config = dict(
    experts_per_token=4,
    balance_bias=False,
    init_std_router=0.0143,
    lr_router=0.000905,
    head_dim=64,
    vocab_size=2048,
    parallel_block=False,
    init_std_o=0.0,
    init_std_up=0.0327,
    learning_rate=0.0133,
    beta1=0.95,
    max_grad_norm=2.0,
    final_lr_fraction=0.0,
)
Below are experts of layer 6 (counted from 0) of a mixture-of-experts language model. Rows are named router (the router's row for the expert), down (a neuron's output weights, with its number) and show model dimensions 128-255. Each number is 128 + 24 x the weight over its row's rms, rounded and kept within 0 to 255.
Before each expert's rows: a language model's description of what the expert responds to. This comes from a sample of Wikipedia text that the model never trained on.

# expert 41
Plural suffix s and endings like ers, ies, ations on nouns such as versions, characters, 1930s, plus plural nouns like people, women.
router [129 111 107 139 113 120 114 135 108 117 126 124 100 152 139 172 101 109 100 148 133 109 109 143  91 110 123 145 169 103  87 133  93 132 141 121 119 109 112 155 102 123 141 188 150 131 182 125 120 132 108 117 109 157 106  97 127 136 122 101 154 149  93 144 127 110 101 182 134 130 132 156 162 104 117 113 139  79 134 114 112 116 101 120 126 102 163 155 111 125  72 141 142 168  90 151 128  90 146 108 119 101  94 108 159 161 168 125 131 114 156 124 140 151 126 113 122 109 134 127 142 114 134 148  93 157 160  92]
down0 [116 115  89 127 141 116  98 106 152 112 133 156 113 130 163  99 131 105  96 158 130 134 153 130 141 121 105 140 115 126 139 111 164 125 109 150 138 120 139  93 129 135 109 166 135 140 152 145 114 123 125 167 107 164 117 117 134 151 115  81 118 125  95 104 133 157 118 137 143 153 119 149 125 136  94 101 121 105 130 130 154 106 155 131 102 127 130 118 156 115 106 123 100  95  93 104 150 153 141 109  95 130 161 126 134 162 142 132 122 152 116  99 111 163  98 129 176 131  93  71 141 144  87 146  66 165 116 105]
down1 [133 141 106 140 168 119 137 100 134 113 129 121 161 160 165 170 111 129  77 112 149 161 135 146 120 146 127 156 114  90 113 125 128 171 167 134 140 174 150 134 127 170 121  85 150 165 147 124 173 158  91 137  99  84 105 108 151 136 115 151 122 132 176  88 152 150 123 116 124 125 143 109 111 127 129 141 130 146 151 117  90 129 124 134 123 208 132 132  98 132 167 156 153 169 127 109 128 125 123 138 151 115 150 141 103 125 161 124 108 182 130 133 126 164 150 107 112 123 101 115 161  96 118 118 143 137 158  84]

# expert 46
Bare space tokens and hyphens or en dashes joining compound words, ranges and ISBN digits, such as military-industrial, Israeli–Palestinian.
router [102 115 110 146 113 135 104 117  92 100 153 115 121  90 126 141  79  75 110 144 143 108 145 117 114  92 142 127 128  93 134 103 158  84 163 113 176 138 102 175 112 120 124 158 168 145 156 101 173 165 129 128 110 168 104 134  89 110 114 128 166 176  80 129 121 106 104 155 145 134 134 147 131 133 118 154 135  97 124 162 116 120 123 171 129 120 104 150 149 122 125 120 101 162 110 163 138 144 139 112 135 130 129  84 123 182 123 121 153 103 114 131 109 142 120 143 102 124 126 150 144  98  77 135 111 152 146 128]
down0 [ 98 117 103 123 136  99 122 112 161 128 142 156 126 108 118  98 153 154  87 121 116 123 136 118 165 135 134 137 106 129 138 123 124 155 156 150 157 104 131 105 120  95  75 147 120 173 173 122 139 159 104 133 101 150 133 130 168 128 167  53 146 121 114 139 147 140 138 155 126 121 155 155 112 148 127 140 135 114 119 113 129 125 160 147  88 131 119 148 164 124  98 102  74 119 144 120 143 130 121 142 136 127  90 117 128 139 157  89 130 171 136  91 130 193 129 146 153 114 112 105 115 155 106 147 100 173 103 119]
down1 [140 124 123 116 129  96 113 129 158 132 143  97 153 165 161 173 113  87 132 123 134 130 173 141 123 100 166 136 124 134 111 134 148 125 113 170 138 141 160 112 149 115  89  77 167 101 130 117 122 117 103  98 107  54  83 138 161 118 118 178 129 135 169 116 143 117 139 125  98 106 149 134  98 141 109 140 129 121 142 165 124 155 142 115 120 150 133 118 126 136 157 131 112 128  99 141 121 169 146 165 150  84 125 134 136 141 160 111  78 129 167 141 148 121 121 147 110 150  83 125 187 131 169  95 141 160 138 140]

# expert 49
Inner syllables of words and names, such as van, an, on, re and in, as in Sa-van-ović, F-in-al and grad-u-ating.
router [ 92 104 162 141  85 119 144 143 114 114 148 150  98 142 127 123 133  91 104 140 128 176 110 115 126 117 110 134 146 118 130 173 129  93 121 123  97 125 126 126 101 120  63 149 143 145 140  96 162 142 123 152 126 147 139 117  90 112 149  96 145 131 108 167 113 154 117 124 164 169 165 105 112 143  82 167 144  87 139 166 115 128 126 125 163 115 185 133 104 131  89 121 135 146 130 123 160 100 155  95 106 128 128 109 176 167 165 141 108 108 124 130 128 107 140  72  84 141 109 122 149 150  96 118 124 130 140 150]
down1 [113 111 116 160  92 119  94  64 126 109 139  86 153  93 113 181 127 117 112 128 139 149 143 127  83 112 116 147 150 121 105 121 135 139 126 140 145 138 104 139  91 139 118 106 137 132 109 123 101 122 114 123 140 119 103 105 108 104 113 154 154 144 137 123 109 101 101 120 142 121  95 116 104 129 116 123 113 122 176 151 142 125 112 143 101 150 151 120 134 136 158 179 122 136  88 133 118 137 167  89 163 103 138 157 136 104 162 165  93 129  82 144 140 152 179 142  82 110 142 145 126  98 141 108 106 114 138 113]
down2 [150 130 113 145  83 121  76 122 131 183 124 174 116  99 153 153 102 128 135 114 140 105 168 135 127 115 154 115 159  82 149  99 148 167 119 114 141 100  80 108 149 138 115 134 179 103  93 140 124 128 161 176 167 161 127  78 130 111 128 123  78 142 139  87 163 137 143 110 119 176 128 131 108 142 131 110 158 131 143 137 128  93 123 109 130 111 153 148 120  99 160 131 188 115 112 133 106 103 115 142 166 105  99 130  85 115  97 109 167 126 147 160 159 129 103 119  88 136 140  93 134 131 106  89 137 130  92 157]

# expert 5
Final pieces of country, state and place names, and nationality words, such as Fin-land, Bolivi-a, Wachov-ia, United States, New York, German.
router [119  93 110 129 110 145 138 140 121  83 148 117 106 123 127 117 129  83  75 132 132 128  92 113 123 152 132 148 149  82 128 111 119  50 163 129 119 133 121 132 116 147 143 110 148  94 105 159 123 126 166 114  83 158 139 135 146  97 115 105 147 140 114 148 116  90 119 163 126 146 121 162 115 167 109 173 152  82 105 159  96 143 141 169 162 127 143 145 140 147  91 102 151 146  73 129 137 107 126 156 122 174 140 101 170 162 181 115 133 139 139 132 139  93  88  93 133 117 140 159 112  71 140 129  87 148 174 146]
down0 [125 107 130 152 148 109 134  81 101  93 130 108 109 134  99 130 147 163  85 123 109 129 111 102 139 116 124 165 108 140 166 106 106 133 138 135 156 124 111 103 135 122 115 132 121 107 110 119  93 162 122 175 111 128 143 153 154 113 133 114 108 160 122 155 111 140 145 131 139 118 122 130 102 120 112  87 119 123 152 114 145 133 145  96 107 128 123 127 125 137 126  99  95 143 104 134 134 167 123 146 136 145 100 129 125 181 179 166 129 146  77 134 147 174 139 130 144 152  89 139  98 138  87 148  77 177  49  99]
down1 [120 143 152 130 105 177 135 129 144 149 142 114 156 108 120 145 135 109 100 108 153 114 176 163 142 137 176 129 130 110 115 140 120 101 160 115 144 178 116 156 137 105  92  79 161 120 131 107 112 100  91  88 138 109 115 127 167 139 117 144 140 102 135 136 131 111 132 111 133 137 148 161 129 117  96  82 133 121 123 132 138 101 111 103 114 136 106  95  92  97 122 219 152 107 132  95 154 147 159 115 146 115 110 118  82 146 162 109  56 106 136 148 140 142 150 128 112 153 153 108 145 116 108 115 125  96 144 119]

# expert 31
Word-final pieces that close a noun, mostly plural s, es and ers, plus name endings like -ov and -os, before commas or periods.
router [119  97 103 117 147 117 156 159  99 114 161 107 140 129 127 155 118  74 108 147 140 141  99 125 138 133 165 103 136 113 120 124 161 103 144 152 105 139 135 137 118 106 135 190 147 137 160 128 156 120 134 124 136 161 164 129 118 134 107 115 170 163  66 158 116 167  99 120 134 153 128 140 137 114  85 164 146  92 115 163  88 114 120 140 149 111 166 152 125  99 100 159 119 169 117 166 159 113  99 165 146 144  94  82 135 136 123 116  98 112 146 102 146 134 145 107  67 126 102 148 143 120 150 115  98 111 132 117]
down1 [140 130  99 145 137 161 146 139 128 145 123 147 127 134 129 141 144  96  65 147 168  91 152 155 134 151 164 140 155 142 124 123 130 129 134 108 131 161 143 139 169 147 113 118 129 169 108  73 137 162 120 129  84  74  85 103 118  91  85 121 111 118 140 115 114 105  90  82  97 151 120 118 120 166 120 100 139 128 143 147  90 150 118 114 131 152 150 144 112 123 167 170 156 110 117 131 124 111 126 110 152 112 141 138  85  78 155 122 120 145 174 108 138 114 154 135 126 148 119 135 161 106 123 151 134 151 142 119]
down2 [145  99 129 136 134 166  90 106 139 145 124  88 141 116 125 125 152  94 142 109 133 134 132 140 134  75 110 130 149 125 135 179 170 163 136 166  88 161 120 140 138 133 140 105 127 132 173 112 148 138 167 168 133 132 114 104 120 110  97 152 102 123 125 121 129 119 128 107 115 122 142 119 119 132 131 183  98 137 145 121 117 142 107 134 147 116 121 144 122 116 146 114 106 144 146 137  66 121 122 130 148 110 125 155  89 117  89 139 127  89 154 154 151 157 137 130  98 118 147 171 136 105 107  85 193 136 126  70]

# expert 29
Single letters inside proper names, especially US states and places, such as Mi-s-souri, Mas-s-achusetts, Me-x-icans, plus plural s and years.
router [127 110 156 156 113 139 135 131 114 108 111 124  87 119  90 107 123  97 118 156 185 129 147 103 101  97 194 119 157  73 121 130 116 149 125 127 136  98 124 106  77 129 144 179 135 141 134 175 122 135 146 151  87 115 147 122 126 135 137 124 148 132  87 124 117  95  97 133 118 164 128 135 117 107  90 169 169 100 125 166 111 129 139 117 137 138 156 134 138 140 121 100  96 118 124 167 149 106 151 153 117 125 132 102 159 127 148 123 124 102 147 121 168 111 131 120 126 140 121 142 156 157 132 166 156 131 148 102]
down0 [126 108 101 134 150  63 109 149 138 137 112 152  81 121 116 157 153 148 112 125 111 115 157  85 148 111 121 157 141 114 117 107  99 125 164 128 168  86 140 109 180 156 123 162 121 126 137 191 105  84 162 126 123 151 185 148 162 131 108 117 122 104 124 114 119 131 122 146  89 113 124  96 110 110 113  99 114  81 156  83 137 111 146 119 129 158 127 130 116 131  93 142  92 108 128 148 132 172 144 155 112 101 112 143  78 171 187 132 114 132 139 114 144 162  96 138 166 140 114  72 138 126  96 157  81 138 103 138]
down1 [134 151 119 122 119 121 118 124 172 101 100  83 163 126 159 140 129 138 122 151 107 169 128 142 121 134 142 112 153 155 117 120 157 134 130 128 116 153 142 141 196 135  76 104 121 131  96 108 165 148 107 121  71 139 116 120 132 145 121 106 111 130 138 104 164 127 158  95  84 130 157 149  91 146 161 140  96 131 122 156 132 131 111  79 117 155  99 102 126 124 183 136 117 143 124  96 112 136 134 112 111  98 154 114  91 135 146 142  72 169  96 118 113 103 150 133 111 110 112  91 153 112 117 162 139 112 124 110]

# expert 52
Determiners the, his, her, its, their after prepositions, plus the letter z ending or inside surnames like Martínez, Pouzy.
router [100  78 122 127  70 148  88  99 139 118 122 169  68 159  85 105 106 120 108 167 145 185 118 104 123 106  95  99 138 126 162 111 112 135 162 171 163 104 125 111 130 126 122 132 126 127 117 140 153 141 121 101 117 129 145  98 161 126 145 135 169 142 123 124 152 112 118 150 149  99 152 117 141 114 122 154 121 119 104 156 107 113  98 139 103 111 160 194 105 104 136 130  64 172  97 138 134  97 126 129 136 149 125 143 128 140 169 139 118 116 157 127 132 131 143 126  88 120 119 170 171 130 111 148  80 132 160 149]
down0 [136 100 144 151 131  85  83  97 182 100 141 123 135 128 133 157 174 158 107 128  79 127 134 100 138 157  76 119 123 132 144 133 118 136 119 118 154 137 123 113 162 129 125 142 160 126 153 116 133 114 132 162 118 142 158 119 162 151  92 129 100 172 133  81 144 129 147 134 123 152 139 118 101 140  95  80  99 119 118 112 138 128 130 158 133 134 150 136 111 197 142 126 110 134 131 117 128 106 122 135  70 136 111  96  97 145 140 150 165 134 143 127 124 141 151 129 161 120 108 140  81 112 125 143 107 202 116 124]
down1 [136 164 130 160 117 160 136  99 108 121 166 125 152 120 142 162 143 112 126 114 152 197 122 160 119  96 109 133 146  97 116 102 158 111 140 166 105 154 121 145 119 112 128  97 193 141 123 119 166  96 128 149 102  69 109 137 158 113 151 115 147 107 145 150 138 143 101 110 100 122 160 115 113 123 135 117 146 117 139 157 130 154 124 135 139 167 110 105 134 160 161 178 111 119 140 114 114 160 103  79 120 103 185 107 105 131 140  78  89 157 166 205 123 149 133 136 114 170 107 119 128 123 141 146 104 129 127 132]

# expert 11
First fragments of words, mostly Latinate prefixes like ex, de, se, con, un, trans, dis, plus Asian name syllables such as Y-un.
router [ 91 120 115 142 103 160 112 119  95 125 153 137 140 141 106 154  95 101 117 151 160 152 102 106 115 113 135 150 171 113  95 102 123 114 148  94 122  98 143 133 163 150 111 146 138 108 132 136 162 161 100  91 134 135 123 116 117  94 132 146 165 149 109 167 179 110 117 149 176 167 161  96 176 167  79 149 159 109 106 138 151 133 133 136 151 119 101 155 114 125 116 130 112 176 116 107 135 105 147 155 144 129 128 107 108 130 147 108 117  99 141 139 159 108 104 125 100 148  94 113 135 121 131 126 120 129 133 140]
down2 [155 128 139 117  88  78 127 125 115 160 150 133 125 128 140 159 109 108 171 147 101 128 123 161 138 103 132 117 170 110 141 119 133 109 107 104 108 133 167 144 162 131 137 143 131 165 121 139 114  98 170 143 163 150 147 128 119 113 187  91 116 151 117 156 111 108 111 144 126 153 136 124  64 160 117 128  98  99 124 147 152 125 166 132 175  71 131 129 144 104 122 119 142  94 130 130 110 125 126 123 107 120  74 123 117 137 125 139 129 128 116 136 114 147 137 126 113 139  99  84 118 107 128 128 156 118 135 135]
down3 [161 115  86 153 132 167 113 136 106 119 145 144 131 107 101 133 142 125 105 186 160 128 126 165 164 132 139  84 188 116  64  86  90  81 111 104 139 121 141  87  97 132  97 123 165 150 122 152 130  82 120 179 107 123 118 128 106 177 106 153 156 208 122 109 149 157 107 147 135 146  88 105 157 128 119 121 138 146 142 114 163 134 171 133  99 125 118 108 115 116 129  97 148 119 101 139 147 139 121 136 116 144 163 128 133 141 129 117 159 111  88 135 136 119 136  74  86 136  96 172 118 118 123 134 115 159 132 159]